python train.py --num_hidden_layers=13 --hidden_size=192 --n_experts=16 --experts_per_token=1 --d_expert=352 --d_shared_expert=0 --hidden_act="swiglu" --moe_layers=[0, 1, 2, 3, 4, 5, 6, 7, 8, 9, 10, 11, 12] --router_score="softmax" --normalize_top_k=false --routed_scale=1.0 --balance_loss=0.00565 --balance_bias=false --router_z_loss=0.001 --init_std_router=0.0368 --lr_router=0.000645 --vocab_size=22174 --norm="layernorm" --norm_eps=1e-06 --tie_word_embeddings=false --optimizer="soap_variant" --learning_rate=0.00414 --beta1=0.95 --beta2=0.95 --max_grad_norm=1.0 --batch_tokens=65536 --max_seq_len=256 --train_tokens=382400000 --max_steps=5835 --dataset="wikipedia_en"
Below are experts of layer 4 (counted from 0) of a mixture-of-experts language model. Rows are named router (the router's row for the expert), down (a neuron's output weights, with its number) and show model dimensions 0-191. Each number is 128 + 24 x the weight over its row's rms, rounded and kept within 0 to 255.
Before each expert's rows: "raises" lists some tokens whose logits its average output raises strongly, later layers aside. This comes from a sample of Wikipedia text that the model never trained on.

# expert 5
raises: ".", " (", ";", ".\n\n"
router [163 139 113  98 148 120 151 112 127 132  80 113 119 126 158 135  79 133 120 116 112  88 196 109 115 121 149 160 151 144 121 110  99 126 110 129 170 157 133 160 104 111 111 112 110 134 117 188 132 178 135 113  90 138 148 110 132  86 108 154  70 133 100  97 102 156  94 124 145 142 155 162 114 138 118 117 165 138 128 138 121 113 100 149 124 185 166 145  85 105 153 122 127 130 128 120 116 109 101 108 127 143 127 127 107  91  88 140 122 103 120 123 141 138 168 137 122 122 109 145  85 117  71 153 134 132 162 113  74 131 141 133 134 141 108 157 139 138 159 122  98 130 153 101 116 129  99 161  77 138 124 118 125 129 182 148 137 111 119 149 129 135  84 180 148 147 169 135 120 136 136 128 121 115 148 105 163 131  94 156 146 136 112 171 125 121 143 109 102 102 131 166]
down2 [146 155 146 152 122 136 165 143  99 109 112 130 107  86 150 132 162 132 155 125 112  89 133 157 101 127 118 108 144 136 141 142  88  77 149  97 157 134 142 114 128 159  84 151 142 107 152 119 149  98 152 102 117 158 150 166 174 146 118 138 124 173 128 141 115 131 132 114 109 122  78 128 138 153 156 139 100 108 120 105 101 144 110 105 140 125 101 117  88 183 129 121 141 162 102 145 116 138 148 135 130 134 134 149 128 155 143 139 118 141 134  98 128 145 102  91 140 114 173 130 148 120 140 163 122 153 136 181 155 126 111 137  97 168 122 147 166 152 155  93 103  63  97 103  95 129 145 151 102 121 176 150 147 156  84 109 149 103 154 115 154 122 118 125 126 148 150  79 117 117 116 185 115 101  98 148  87 132 108 115 129 172 138 118 155 139 176  99 149 131 134 111]
down3 [167 105 119 154 100  82 131 146 148 101 114 139 121 163 147 160 148 126 134 132 154 113 144 145 112 150 147 157 104 163 163 132 136 114 116 156 108 172 118  98 143 157 163 102 185 115 117 124 129 115 123 112 149 112 108 121  87 115 171 143 188 101 162  99 138 150 124  76 113 114 146 124 140 166 135 144 165 125 114 155 123 137  98 159 115 106  96  85 156 141 141  93 158 128  90 178 129 127 120 153 150 121 162 137 132 151 141  96 148 121 104 114 150 119 127  92 110 155 138  85 111  83 145 119 118 106 114 112 118 144 144 133  86 106 130 107 130 102 135 107  95 142 105 157 152 139 149 108 152 133 145 149 133 140  87 111 166 145 141 126 118  82 165 107 131 186 123 131 129 134 142 133 171 144 174 158 124 137 118 117 180 131 158 124 114 111 133 161 119 112  73 108]
down4 [128 136 141 131 140 105 141 114 124  99 160 121 160 125 112 114 139 124 135 114 120  97 113 119 105 131 149 131 132 130 107 134 107 124  96 142 132 175 107 167 129 113  82  75 141 107 144 135 117 118 164 109 123 150 120 130 124 160 162 159 103 126 118 130 131 109  96  92 141 125 105 155 113  77 107 122  89 104 130 141 123 117 138  78 126 119 155 152 137 167 132 123 126 151 116 173 143 140 106 113 103 125  96 159 133 134 104 108 135 124 138 106 123  89 185 111  88 122 130 153 146 138  83 139 121 173 173 144  98 154 118 124 122 115 122 175 133  87  96 132 150 112 140  41 131 135  81 125 155 102 144 158 154 147 170 127 135 165 129 104 168 116 123 129 119 109  88 142 115 133 161  92 128 119 105 161 124 137 107  74 139  91 154 118  95  82 157 130 128 164 107 172]
down5 [ 95  89 149 121 160 157 121 123 129  91 112 111 171 144 152 134 148 102  84 126  86 145 132 106  96 131  94 136 146 108 136 100 123 149  85 140 174  99 118  95 117 136 117 151  74 134 123 152  57 149 133 146 140 136 155 168 124 112 156 142 139 113 107  92 142 156 143 134 102 121 127 128 200 120 140 159 148  92 162 134 137 164 137 146 125 124 144 119 115 124 132 127 104 124 122 147 148 144 111 122 100 129 117 164 144  59 127 154 113 149 135 101 114 133 129 116 144 109 157 132 100  83 140 137 133 117  89 122 128 101 109  97 147 107 148 151  82 168 143 130 122  93 120 172 126 124 151 132 171  88 122 140 121 125 157 106  96 116 115  90 179 134 158 133  98 162 106 156 109 126 156 135 187 134 127 129 102  92 112 118 128  96 124 115 130 118 106  86 131 124 113 118]
down6 [134 138 161 107 110  63 174 115  69 135 156 124  93 130 139 115 116 135 145 125 119 144 136 133 108 119 118 160  88 121 129 139 145 161 145 143 100 104 125 125 123 114 136 106 118 124 126 170 117  99 133 139 167 112 125 158  93 137 148 148 130 154 147 145 140  84 190 133  97 118 126 114 127 156 129 123 111 114 130 115 146 113 156  94 158 120 139  95 120 113 118 142 146 132 147 166 109 115 165 101 130 107 133  99 135 144 103  92 120 106 121 139 164 106 176 130 120 178 157 125 112 118 163 133 182 104  95 135 121 148 170 167 119 120 124 131  83 160 129  82 123 151 148  93 136 175  98 133 165 158 136 125  99 181 132 108  78 109 118  91 137 138 139 136  65 113 159 114 153 127 155 122 132  98 107 141 113 116 140 149 157 109 137 111 105 137 144 103 136 192 131 126]
down7 [101 133 158 100 165 123 149 131 147 141 141 167  94 154  99 161 110 137 141 111 157 153  99 127 137 119 102 102 110 115 123 159 116 117 143 138 105 182 102 120 135 185 128 105 136  68  69  98 145 132 113 141 116 114 123 114 148 115 158 143  86 162 139 115 168 148 113 122 114 134 140 158 132 150  84 107 156 113 122 143 114 133 125 141 117 111 113 150 120 136 112 142 126 110 119  86 172 127 142 145 119 125 117 142 118 147 115 159 133 112 165 138 117 111 145 144 159  97 136 147 124 154 107 110 148  95 179 118 134 148 146  95 158 122 105  69 107  68 117 166 126 114 118 133 158  84 136 136 152 120 118 138 119 124 137 174 167 124 131 123 143 174 126 119 143 141 116 165 135 100 113 144 115 127  91 100 105  76 101 113 106 176  77 127  79 146 147 141 162 112 146  92]
down8 [155 144  98 158 114 144 108 136  87 143 157 123 185 131 128 113 159 161 137 139 133 114 111 138 134 147 124 144 103 118 147 120 127 112  96 148 131 104 154 126 135 123 124  92 115 123 107 137 140 101 132 129 136 123 131  93 147 113 120 118 142 119 107 173 104 156 108 159 166 110 115  94 107  95 109 161 118 118 103 121 117 156 147 135 104 114 137  91 189 117  95 111 166  98 121 121 146 109 182 150  62 154 143 128 151 132  77 129 137 152 108 145  97 136 109 106 113 180 159 122 130 111 126 125 113 112 137 114 139 184 133 112 136 117 143 120 140 115 150 116 141 116 138 129 153 137 165  81 122 130 124 181 112  95 164 115 138 122 101  69 152 130  92  77 138  97 123 141 133 141 110 113 101  85 130  92 110 101  98 170 141 101 123 111  84  79 120  92 118 141 102 173]
down9 [113 149 119 144  88 112 127 129 157 152 118 118 174 104 123 113 133 160 128 140 108 153 109 120  97 138 101 144  81  83 141 116 118 161  94 113 141 146 149 147 178 113 136 143 128 206 113 107 158 122 100 152 128 153  81 133 141 106 155 130 151 117 161 111 117 171 142 121 126 118 107 114 134 146 121 181 130 125 135 129 151 170 134 125 140 127 114 130 133 136  79 139 117 105 150 175  97 116 127  90 109 121 161 108 119  84 159  81 124 114 129 152 125 137 112 108 136 134 120 129 141 122 165 118  90  83 178 124 139 148  72 150 156 135 101 139 159 137 163  99 124 103 152 111  88 128 108  99  86  96 130 170 173  94  86 129 143 140 124 138 129 104 163  85 120 127 137 109 134 156 155 141 132  78 127 125 117 124 173 129 102  88 127 128 140 158 131 123 116 132 127 108]

# expert 3
raises: " ", "\n", " in", "\n\n", " (", ","
router [137 154 158 101 144  78 127 113 113 168 102 112 133 116 140 129  96 126 171 149 175 109 126 116 126 121 139 121 122 119 138 107 102 117 178 143 136 144  95 143 114 125 183  87 121  98  81 144 146 131 146  94 106 110 170 112 121 120 103 150 125 133 135  95 128 151  90 119 143 106 125 146 103 119 121 143 143 118 140 161 103 106 111 125 147 128 143  97 112  78 140 143 105 115 130 135 143 113  87 120 123 143 113 138 131  98 113 126 159 106 116 102 126 102 181 140 119 129 149 167 115 104 124 160 149 120 150 123  90 120  92 134  86 119 127 195 120  96 153 113 116 142 156 146 152 161 133  93 125 126 141 101 136 111 168 116  99 150 151 136 151 131 102 179 144  97 136  97 139 156 148 161 145 115 101 105 169 124 158 126 106 172 155 162  97 135 188 108  87  91 167 153]
down4 [ 95 151  79 113 120 110  93 124 139 147 126 127 148 133 123 128 143 154 142 126 160 119 127 167 135  87 152 155 166 160 146 112 139  91 131 142  71 113  86 139 126 120 112 100 132 109 111 122 125 129 140 144 166 102 149 102 112 179 152 156 147 122 154  85  94 105 187 138 144 128 112 141 130 191 128 151  85 146 140 159  98 131  88  71 103 119 149 101  93 163  92 122 143 152  78 106 145 118 133 126 151 147 147 154 134 111 129 117 112 155 170 112 133 147 132 123 124 127 158 111 118 150 142 133 103 156 120 151 196 110 128 156 125 156 109 144 130 164 125 150 166  81 106 159 151 129 106 139 135 156 130 138 104 146  89 116  93 177 112 109 154  94 142 117 114 108 124 157 133 149 108  92 117 124 129 150 138 141 119 145 129 122 110 136 144 144 169  92 118 159 140 130]
down5 [131 115 126 151 122 153 116 113 117  90 125 115 114 125 117 112 108 115 130 128 162 109 137 120 116  87  74 116 136 169 120 136 156  99 110 135 135 171 152 133  98 142  82 153 142 116 146 147 144 103 107 163 162 109 144 131 153 158 139 164 124 140 140 203 106 121 135 114 151 129 124 134  92 126 119 145 124 102 131 131  86 127 119  95 148 124 169 123 150 131 145 124 130 139 125 135 126 124  96 107 142 152 127 133 106 187 116 128 110  97 108 130 128 157  92 128 128 181 129 129 127 120 178 141 123 111 122 141 142 130 119 114 132 101  82  85 129 177 144  94 128 154 109 131 144 109 178 122 149 133 140  59 152 156  92  96 130 162 103 110  80 120 157  84 148 116 153 119  98 120 203 146 105 149  90 120 116 128 136 158 123 109 128 115 137 160 157  74 147 171 122 121]
down6 [118 132  92 144  89 158 125 148 124 136 129 104 156 103  99 123 105 102 161  66 160 108 128  99 110 131 103  78 106 131 147 144 152 131 141 154 110 108 125 112 118 156 130 143 126  94  70 142  71  78 153 148 145  92 133  96 144 144 156 116 115 124 122 176 105 125 102 117 113  92 113 189 130 137 135 149 114  95 140 159 146 116  89  69 123 102 157  99 112 132 133 139 142  82 106  96 144 137  85 100 125 143 136 151 140 114  90 148 146 131 153 119  96 136 169 135 128 131 141 141 157 143 143 101 121 153 120 146 155 132 115  90 137 102 144 159 149 135 112 152 102 142 151 139 118 153 148 123 109 134 128 141 140 135 125 128 125 122 117 111 125 148 125  89 115 121 163 123 159 138 142 182 140 131 115 168 109 135 149 107  80 167 100 140 103  92 165 162 144 101 151 177]
down7 [121 100 117  95 116 133 111 115 126 167 116 125 143 129 143 119 163 151 126 163  84 178 147 158 121 142 125 137 172 127 116 158 129 115 160 143 103 126 159 112 155  93 152 140 147 107 138  74 144 142 105 116 153 139 137 116 145 123 158 146 113  95 174 133 147 174 165 169 138 123 143 152 114 131 113 137 139 124 169  83 122 151 158 136 119 124 140 127 168 140 149 135  89 118  89 137 113 105 106 135 146 115 149 137 114 102 123 155 110 135 140 113 122 100 146 147 124 188 124 136 125 147 123 169 122  93  76 122 133 116 164 138 135 100  86 119 158 128 129 136 101 117 171 159  89 126 147  81 144 108  93 105 145 122 143 146 173  91 107 129 111 112  86 148 136 132 189 106 156 120  71 105 139 133 119 122 161 164 170 136 113 167 153  92 110 115 158 145 113 116 102 152]
down8 [177 124 117 121 146 112 126 143 125 112  78 109 110  57 114 111 123  85 128  88 174 146 133 125 107  75 131 145 116 139 154  80 113  90 117 106 167 114 124 140 119  93 114 103 121 120 116 142 143 102  99 130 156 119 157 147 134 153 103 149 155 143  90 108 124 132 139  89 118 137 175 105 121 119  91 102 133 147  86 141 137 155  75  99 109 114 129 138 144  86 154 109 133 116 112 118 128 144 117 113 170 170 140 180 142  98 118  99 131 130 119 132 113 137 130 113 149 110 147 139 131 120 112 155  92 136 146 136 158 104 168 110 128 190 135 138 128  84 120  88 125 124 101 118 162 183 108 111 130 152 132 139 167 136  96 141 152 158 143  89 127 118  98  98 126  99 107 132 123 157 140 129 129 148  86 129 132 123  89 131 145 116 166 155 154 115 184  99 129 143 129 125]
down9 [124 141 113 125 128 129 148 141 150 145 139  93 143  92 140 129 169 114 158 145 158 116 116 172 135 152 129 120 125 164 129 130 142 135  82 150 108 130 161 119  66 130 139 151 119 142 143 126 130  82 101  96 124  76 167 144 112 132 159 104  90 152 112 162 128 138  76 136 138 128 153  94 121 142 128 104  92 139 152 104 156 167 102  76 108 117 141 125 154 130 139 117 117 145 117 128 127  72 152 154 127 129 154 155 135 142 102 130 131 163 115  71 116 150 120 124 107 110 112 142 121 165 129 161 115 149  84 145 168 183 113 132 119 151 131 152 105 159 124 130 145 161 107 115 123  91 111 122 168 135 146 177 138 135  92 130  88 130 135 160 133  84 151  81 194 126 109 105 130 128 130 138 114 100 133 121  83 126 120 110 134 107 104 133 142 145 145  87 131 124  68 119]
down10 [107 100  93 125 117 128 114 111  99 130 142 151 140 119 115 129 165  79 130 170 124 105 192 141  81 136 155 135 109 152 132 125  82 136  90 103 117 137  87  96  80 110  91 144 143 149 125 145 122 134 153  98 150 150 162 124 121  83 148 126 125 177 141  87 141 142 122 121 118  85 136 125 137 120 111 112  99  97 133 121 157  94 143 165 125 137 128 121 178 142 141 139 167 130 140 125 151 183 150 135 129 119 134 136 103 125 151 184 107 126  83 126 103 104 137 112 174  80 148 130 104 138 112 126 123 131  67 119 137 144 140 163 118 141 140 108 104 122  97 104 159 124 112 169  77 105 126 106 111 129 121 155  97 148 151 134  74 135 141  97 141 155 129 160  86 103 139  97 142 155 118 114  86 121 107 118 126 135 109 125 110  99 156 128 103 113 123  95 108 137 105 134]
down11 [118 115 130 156 103 172 139 135 141 118  73 116 107 132 141  88 147 125 131 153 110 101 107 111 177 149 157 108 117 144 135 108 164 152 106 118 108 104 112 136 134 159 100 127 137 106 151 147 137 126 102 155 159 123  67  99 141 127 137 166 169 104 182 158 113 113 134 149 109 101 156  99 165  99 161 154 174 165 123 143 136 130 114 135  92  74 108 129 118 125 118 139 126 112  97 116 132 131 135 173 101 161 139 128 133 140 144 152 155  83 131 156 160 118 105 106 124 113 163 109 162 140 111 140 149 123 171 149 138 170 129 124 116 149 148 125 163 164 162  98 169  88 144 143 153 100 148 149 145 146 141 165 120 173 137 131 167 110  96 115 118 114 131 118  94 122 114 115 133 115 131 114 117 142 107 100 127 168 127  88  85 170 127 107 118 121 174 125  94 162 123 126]

# expert 7
raises: ",", "/", "."
router [109 140 147  68 169  89 163 120 143 173 140 174 125 157  99 175 121 156 156 135 145  89 128 123  94 135 160 133  93 173 136  97 111 145 128 140 159 159  97 168 140 142 149 139 146 122 122 145 149 151 148 107  61 126 159 100 101  90 133 151 111 149 148 101 136 113 112 121 112 101 137 113  75 118  98 124 144 121  96 137  92 120 113 140 147 148 142 106 145 127 137 189 109 114 114 149 110 119 119 179 144 172 130 105 123  84 115 134 139 106  95 134 125 151 135 183 127 144 123 137 112  98  87 105 143 135 136 104 101 113  97 182 128 130 144 135 130 123 140  95 106 113 153 112 122 138 106 118 129 174 118  88 116 168 122 134 127 122 163 159 156 126  89 140  98 129 127 126 128 168 129 132 147 113 166 106 109 103  78 129 127 131 138 128 109 157 118 121 102 103 142 137]
down4 [127 162 131 176 146 119 146 139 120 135  89  94 107 135 148 139 112 148 139 101 114  90 149 161  90 111 141 128 127 119 120 172 184 119 127 143 144 118 144 114 116 182 155 149 125 118 100 111 126  99 135 164 130  97 160  60 122 145 107 125 130 130 136  93 111 136 125 147 126 114 168 148 164 128 142 132 111 136 126  40 157  99 111 160 159 168 130 118  99  95 132 114 140 136 143 120 141 124 108 131 135 135  88 128 131 178 120 132 154 132 148 140 110 149 112 122 108 121 155 119 102 137 139 120 106 146 162 144 159 144 173 134 124 115 120 112 144 124 131  96 136 147 136 152 110 134  95 161 106 155 132 168 158  82 125 136 161 122  90 106  74 102  89 154 129 120 156 117 147 150 104 120 101 135  85 112 159  79 141  93 142 148 115 137 117 169  92 163  93 100 129 144]
down5 [134  87 161 106 142 101 131 153 141 183  91  99 103  86 191 132 115 137 111 126 128 135 102 101 138 121 122 150 113  83 133 132 151 159 119 151 111 129 102  92 110 123 104 124 113 102 127 165 129 137 102 136 106 107  79 130 140 109 135  94 189  97 140 151 118 135 117 168 111 105 124 177  61 140 102 109  99 104 123 141 121 139 100 106 143  92 140  74 109 126 160 119 120 115 116 110 164 104 125 136 144 132 129 107 178 148 108 146  88 153 146 119 146 110 133 124 115 125  73 125 170 101 110 122 160 155 153 138 145 140 101 130 131 119 108 131 153 135 124 137 141 139 150 142 111 118  94 115  77 128 150 106  85 125 123 142 108 137 163 103 104  84 185 129 118 120 160 132 118 119 102 112 139 132 149 130 116 129 109 116 112 184  83 105 134 145 114 176 119 138 139 137]
down6 [165  89 135 155 140 152 118 128 172 154 118 157 155 152  96 110 152 142 122 117 137  73  92 128 124 118 121  82 135 121 129 104 188 121 102 141 105 105 142 120 122 113 145 144 112 158 153 136 107  84  75 129 103 163 137 138 132 126  97 138 143 102 154 150 149 130 160 158 103 121 163 109 119  64  93 167  98 119  99 135  89 102 129 152 152 120 152 142 134 131 108 111 146 122 172 146 114 137 147 113 146 110 136 182 108 175 130 113  76 139 134 127 120 153 120 133 123 128 118  98 126 135 119 172 132 129 118 149 125 104 132 138 109 171 153 126 157 148 123 141 140 156 163 120 178  84  75 104 145  88 117 105 115 146 148 108 158 127 101 144 156 134 160 140 104 134 147 149  74 132 113 139 105 182  98 142 159  96 125 108 142 143 123 164 107 128 130 125 142 128 109 124]
down7 [157 133 152 132 152 129 160 160 136 112 152  78 145 122 154 106 143 137  94 126 130 127 104 112 105 102 118 134 111  89 116 171  94 120 137 123 152 124 150 111 116 173 136 134  93 146 137 108 134 133 126 149  99  99 113 126 151 150  98 135  88 153 124 125 186 182 100  95 125  90 138 112 128 103 146 109 112 101 150 124 118 120  91 151 147 132 129 159 101  84 137 124 132 129 117 154 133 146 176 116 118 142  95  87 117 108 117 115 142 118 149 127  75 135 172 122 163 134 127 191 103 109 157 100 105 110 187 154 114 164 156 185 127 154 131 120 128 155 140 141 115 137 137 118 129 145 106 141  98 145 111 159 100 118 137 199 151 111 143 151 134 188 129  89 116 117 141 124 130 140 131 116  97 122 115  98 157 115  93 154 147 125 124 141 124 122 116 166 170 112  85 124]
down8 [137 104 157 110 132  81 157 134 110 116 141 139 117 140  88 124 140 129 149 141  91 121 149 159 166 154 156 144  81 141 155 113 122 129 116 136 152 125 117 107 109 164  86  74 134 133 176  88 129 129 126 121 123 127 118  90 126 149 111 155 114 137  94 139 141  95 123 157 156 108 159 131 149 118 164 136 134 147 146 127 140  88 134 129 153 165 147 161 161  85 120 149 142 126  88 102 101 112 131 139 142 153  88 156 176 127 141 111 124 144  99 138 111 186  91 120 103 120 141 125 138 144 149 169  96 103 165 131 166 157 160  68 112 170 152 132 147 110 125 138 117 123 128 150 139 157 122 122 117 113 149 158 137 130 170 122 160 158 108 118 100  95 108 151 150 154 123 134 155 143  93  81 136 134 131  74 148  78 127 114 142 149  93  88 132 129 101 123 136 131 167 110]
down9 [126 133 137 173 124 111 122  97 135 139 112 173 147 191 130 101 128 130  90 106 134 150 130 131 131 118 109 118 115 109 130 104 155 156 144 115 125 151  51 152 101 100 136 103 139 165 199 126 139 122 122 153 118 113 137 148 113 138 121 127 138 161 129 137 176 141 121  95 135  90 123 152 136 103 139 162 118 149  85 107  98 140 124 156 132 128 130 131 148 151 124 121 145 134 177 170  90 131 114 172 148 114 154 145 125  99 155 124 155 115  69 142 169 143 183 116 123 110 135 124 123 118 134 142 101 120 155  87 102 141 103 123 123 116  94 135 119  94  95  70 152 162 113 114  83 152 112 120 122 109 116 125 112 160 153 101 144 129 129 130 140 180 156 192 125 101 144 124 112 107 107 134 140 153 155 107 116 130 100 117 144  89 141 176 111 123 109 134 104 120 100 126]
down10 [138 127 146 168 172 156 103 132 160 167  96 122  82 115 136  97 121 167 153 156 129 153 131 118 133 102 156 173 130 122 157 149 143 133 145 143 146 124 101 163 165 102  87 122  95 161 168 149 137 161  84  99 113 122  96 109 160  90 122 151 119  81 146 110  92  87  77 130 180 120 108 133 125 159 139 148 128  85  94 144 128 111 122 105 118  76 142 121  79 128  88 111 133 142 101 157 120 158 156 143 138 134 144 131 136 121 117 128 147 110  88 117 148 158 100 125 121 176 148 162  89 156 126 143 117 118 159  79 172 108 163 123 121 131 163 155 121 168 136 135 127 154 108 108 127 150 121 111 135 116 105 121 113 102 123 133 121 138 113 154 108  92 112 131 104 107 133 135 132 154 119 103 112 125 124  95 144 122 119 168 103 135  85 118  87 139 126 130 125 112 162 150]
down11 [108 115 107 142 140 156 120 122 114 120 108 136  91  64 124 121 158 154 147 121  92 128 116 163 143 144 112 168 153 157 159 130 151 171 125  96 127 134 129 137  78 144 126 136  95 146  90 186  73 145 151 107 139 145 106  77 109 138 112 126 151 155 102 174 101 115  81 136 105 122 126 145  85 116 158 149 121 156  90 102 142 122 161 136 148 128  95 148 119 104 136 128 143 128 120 117  99 111 122 180 114 142 108 151 134 105 146 117 118 152 129 107 121 154 135 133 137 124 104 131  92 128 111 169 113 123 115 138  71 123 125 120 109  81 163 131  99 140 112  99 156 127 100 151 122 170 138 120 149 145 157 123 173 149 101 124 113 164 137 147  78  84 151 175  83  98 136 134 128 130 134 139  87 140 103 138 103 102 119 124 141 163 126 130  94 121 116 119 160 121  88 123]

# expert 6
raises: ";", " on", " to"
router [145 181 129  91 151 117 153 125 101 122 129 147  96 114 126 148 117 159 130 165 148 135 146 108 120 122 140 137  96 159 136 163 109 123 155 158 167 159  87 143 115 155 178 107 117 109 105 128 154 132 171 113 107  90 141 101 136 109  57 135 117 168 128 126 119 168 127 114 149 122 145 154  97 125 110 127 120  68 121 154 113  69 136 128 121 146 162 124  60 107 111 119 106  60 112 129  92 105 101 136 142 154 140 117 120 119 116 135 143 114 135 110 146 125 145 140 141 163  94 126 110 112 115 124 171 103 152 131 108 107 119 123  81 130 142 145 136  84 121 109 127 188 140 124 131 141 133 110  83 162 159 122 138 157 130 101 106 126 147 143 146 126 153 132 127 121 135  93 150 181 121 125 135 112 127  92 151  92 139 154 187 167 149 127 111 149 140 121 128 133 117 117]
down2 [139 114  80 146  93  80 132 114 148 161 130 137 162 139 114 155 130 177 119 101 111  70 159 107 158 132 143 101 120  88 104 124 132 154 138  89 109 161 138 127 128 105 115 133 133 173 140 103 136 103 128 142 140 172 129 123 126  83 125 132 112 114  87  97 146 149  91  93 135 153 122 132 104 128 139 142 117 153 136 128 134 111  97 133 135 145 104 132  99 116 132 165 127 130 161 120 101 100 164  93 113 138 126 143 151 109 127 114 126 141 115  97 131  99 179  88 135 136 127 138 135 149  99 148 111 106 123 137 142 197 119 152 100 149 110  72 139 109 162 162  94 147 146 133 102 109  88 133 100 179 132 117  94 116 153 153 136  97 178 119 161 153 132 121 128 158 109 118  86 156 167 128 112 148  98 179 129  99 122 109 162 160 133 141 145 133 134 162 100 140 162 117]
down3 [127 118 191  65 110 117  96 123 177 154  99 117  99 110 147  98 127 144 145 117 118 153  89 130 131 129 127 160 136  97 136 107 155 156 122 112 137  94  91 134 137 113 156 162 124 174 119 129 141 102 108 122 130 131 119 134 107 115 121 123 135 179 129 131 103  86 148 143 139 166  80 167 110 102 157  59 124 146  83 129 117 130 119 127 116 122 180 122  84 135 150 127 149 109 141 150  96  72 124  94 165 138 132 144  72 141  98 147 122 109 170 155 114 156  81 156 117 136 171 159  89 117 129 130 133 117 126 123 130 172 121 125 161 168 144 129 154 149 154 117 116 119 116 114 113 136 136 131 168 162 156 156 151 141 128 141 144 149 117 161 117 134 136  92 136 119  92 114 112 154 109 122 137 132 109 151  69 111 108 121 120 114 111 146 115 149 114  90 127 141 131 127]
down4 [151 178 133  99 158  91 121 138 136  66 166 145 136  96 132 115 152 130 181 108 146 133 134  92 110 131 151 155  86 130 124  82  89 137 133 166 137 134  82  83 145  90 171 121 109 104  83 101 113 158  82 143 100 123 100 121 125 131 123 119 103 137 101 124 134 165 112 139  96 126 128 151 146 146 135 126 121  88 140 107 125 137 109 175 105  96 148 126 159 113 118 115 105 136 137  64 144 134  96 136  92 132 104 101 145 100 115 109 127 140  96 131 146 105 109 127 140 144 150 135 109 167 102  98 132 150 104 136 162 130  94 146 123 112 175 127 106  97 134 135 138 144 121 153  98  79 122 143 100 164 124 100 148 158 101 135 119 139  94 114 103 161 135 133  97  96 141 136 127 111 163 104 111 152 129 138 151 125 143 149 151 164 149 175 112 146  99 139 105 115 129 167]
down5 [109 136 125 148 125  94 113 138 147 159 140 122 144  67 208 116  60 113 152 136 102 143 118 157 102 113 158 173 140 142 161 118 122 145 119 162 119 117 127 111 136  97 102 140 120 138 155 128 139  93  73 109 112 169 133 147 123 157 137 113 137 156 166 105  96 135 128  98  96  91 162 123 131 166 111 152 109 145 146  91 138 114 136 152 140 110 150 146 153 138 155 136 120 148 132 151 108 111 146 131 128 157 123 120 109 124 109 144 134 134  41  83 118 125 132 140 132 166 147  82 151 102 156 122  99 159 148 122 123 140 142 133 151 132 147 143 115 123 131 152 143 133 135 189 143 150 152 161 126  86 117 134 108 130 146  98 103 139 141 111 145 106  82 128 167 152 112 124 126  96 116 144 118 107 133 135 136 142 104  85 138 136 110 115  97 156 156 159  82  86 136 128]
down6 [ 90 110 114  65 179 158 139 119  94 141 140 103 134 142 133 163  93 126 147  81 107  91 135 151 126  76 134  87  99 135  81 160 128 144 114 157 156 182  93 109  91 151 149 147 147 133 102 119 169  93  97 117 128 144 158 143 128  96 136 145 114 108 115 121  88 126 102  96 130 101 109 174 140 140 143  85 143 115 145 127 150 133 131 112 123 104 148  95 147 134 128 141 124 180 126 129 146 131 130  82 111 117 142 139 140 131 100 117 158 110 118 109 112 103 123 142 122 122  81 110 104 114  99 106 119 153 129  96  98 141 158 140 153 172 137 117 138 122  98 183 104 168 147 169 133 125 134 106 108 163  99 141 117 161 140 123 141 143 130 138 133  86  80  83 142 145 123 140 119 119 135  87 148 120 142 150 153 107 123 136 180 132 121 150 121  79 126 145 134 123 126 147]
down7 [127 127 112 140 137 162 140 138 136 138 105 132 123 130 152 148 146 171 155 137 140 139 119 129 181 159 111 126 133 125 114 118 138 108 118 152 155 116 118 131 129 136 120 169 126 125 165  99 148 117 143 124 119 129  99 132 122 153  98 124 147 177  98 134 160 136 106 143 127 114 145 172  94 104 116 131 100 142 129 153 141 111 131 140 134 164 101 146 125 124  92  84  95 100 138 125 140 158 110 115  99  65 142 101 120 162 112 142 135 137 189 181  76  97 168 139 104 163 136 145 126 107 149 118 174 139 121 135 136 191 100 146 149 130 103  98 150 116  93 110 130 167 132 107 158 107 134  96 135 105 136 140 142 135 143 103 142  54 113 134  98 125 127 140 106 105 192 130  99 107  97 121 177 114 156 149  90 134 117 145 127 149 169 149 143 186 117  92 144 128 136 122]
down8 [128 119 155 134 138 124 143 158 145 160  85 169  85 152 115 152 190  94 160 121 162 118 117  90 135 107 111 169 153 127 171  89 119 133 102 148 169 147 130 159  93 113 112 142 112  95 143 102 158 143 147 159 124 128 128  56 107 142 131 105 158 135 118 105 159 143 144 127 143 155 106 126 154  76 107 126 137 102 109 166  61  94 134 154 141 164 115 118 119 139 119 112  91 164 157 100 170 121 127 145 122 114  91 118  90 129 120 111 118 137  90 131 168 147 139 115 122  99 167 170 154  99 116  98 156 100 126 162 116 131 135 131 127 118 144 122 123 134 132 127 117 140 136 136 154 114 126 156 109 131 154 127 100 176 131 147 142  87 141  81 119 124 110  95  99 130 108 153 103 146 100  98  77 132 117 132 141  95 126 134 147 132 129 149 133 126 130 151  91 132 152 145]
down9 [137 120 150 124  92 144 109 126 147 147 114 156 126 149 137 163 115 124 154 136 128 102 114 128 125 105 133 171 103 108 140 113 147 102 138 117 108 131 143  94 149 144 113 109 103 139 112 117 110 118  91 158 153 131 115 126 117 116 174 136 136 101 138 105 123  52 111  54 123 126 112 142 160 153  80 151 163 138 156 111 157 148  86 115 138 117 132 100 133 167 128 137 129 136 161 121 117 102 143 122 121 123 103 126 126 107  83 135 111  86 121 104  95 184 104 162 109 141 176 124  93 111 129 122  88 147 120 106 142 127 112  94 146 130 119  90 145 123 137 124  85 126  95 143 129 151 109 116 152 153  95 108 152 167 184 127 107 134 127  87 120 152 130 143 149 109 139 120 104 115 144 195 130 139 130 131 110 144 103 135 101  96  79 145 123 110 169 164  70 107 150 165]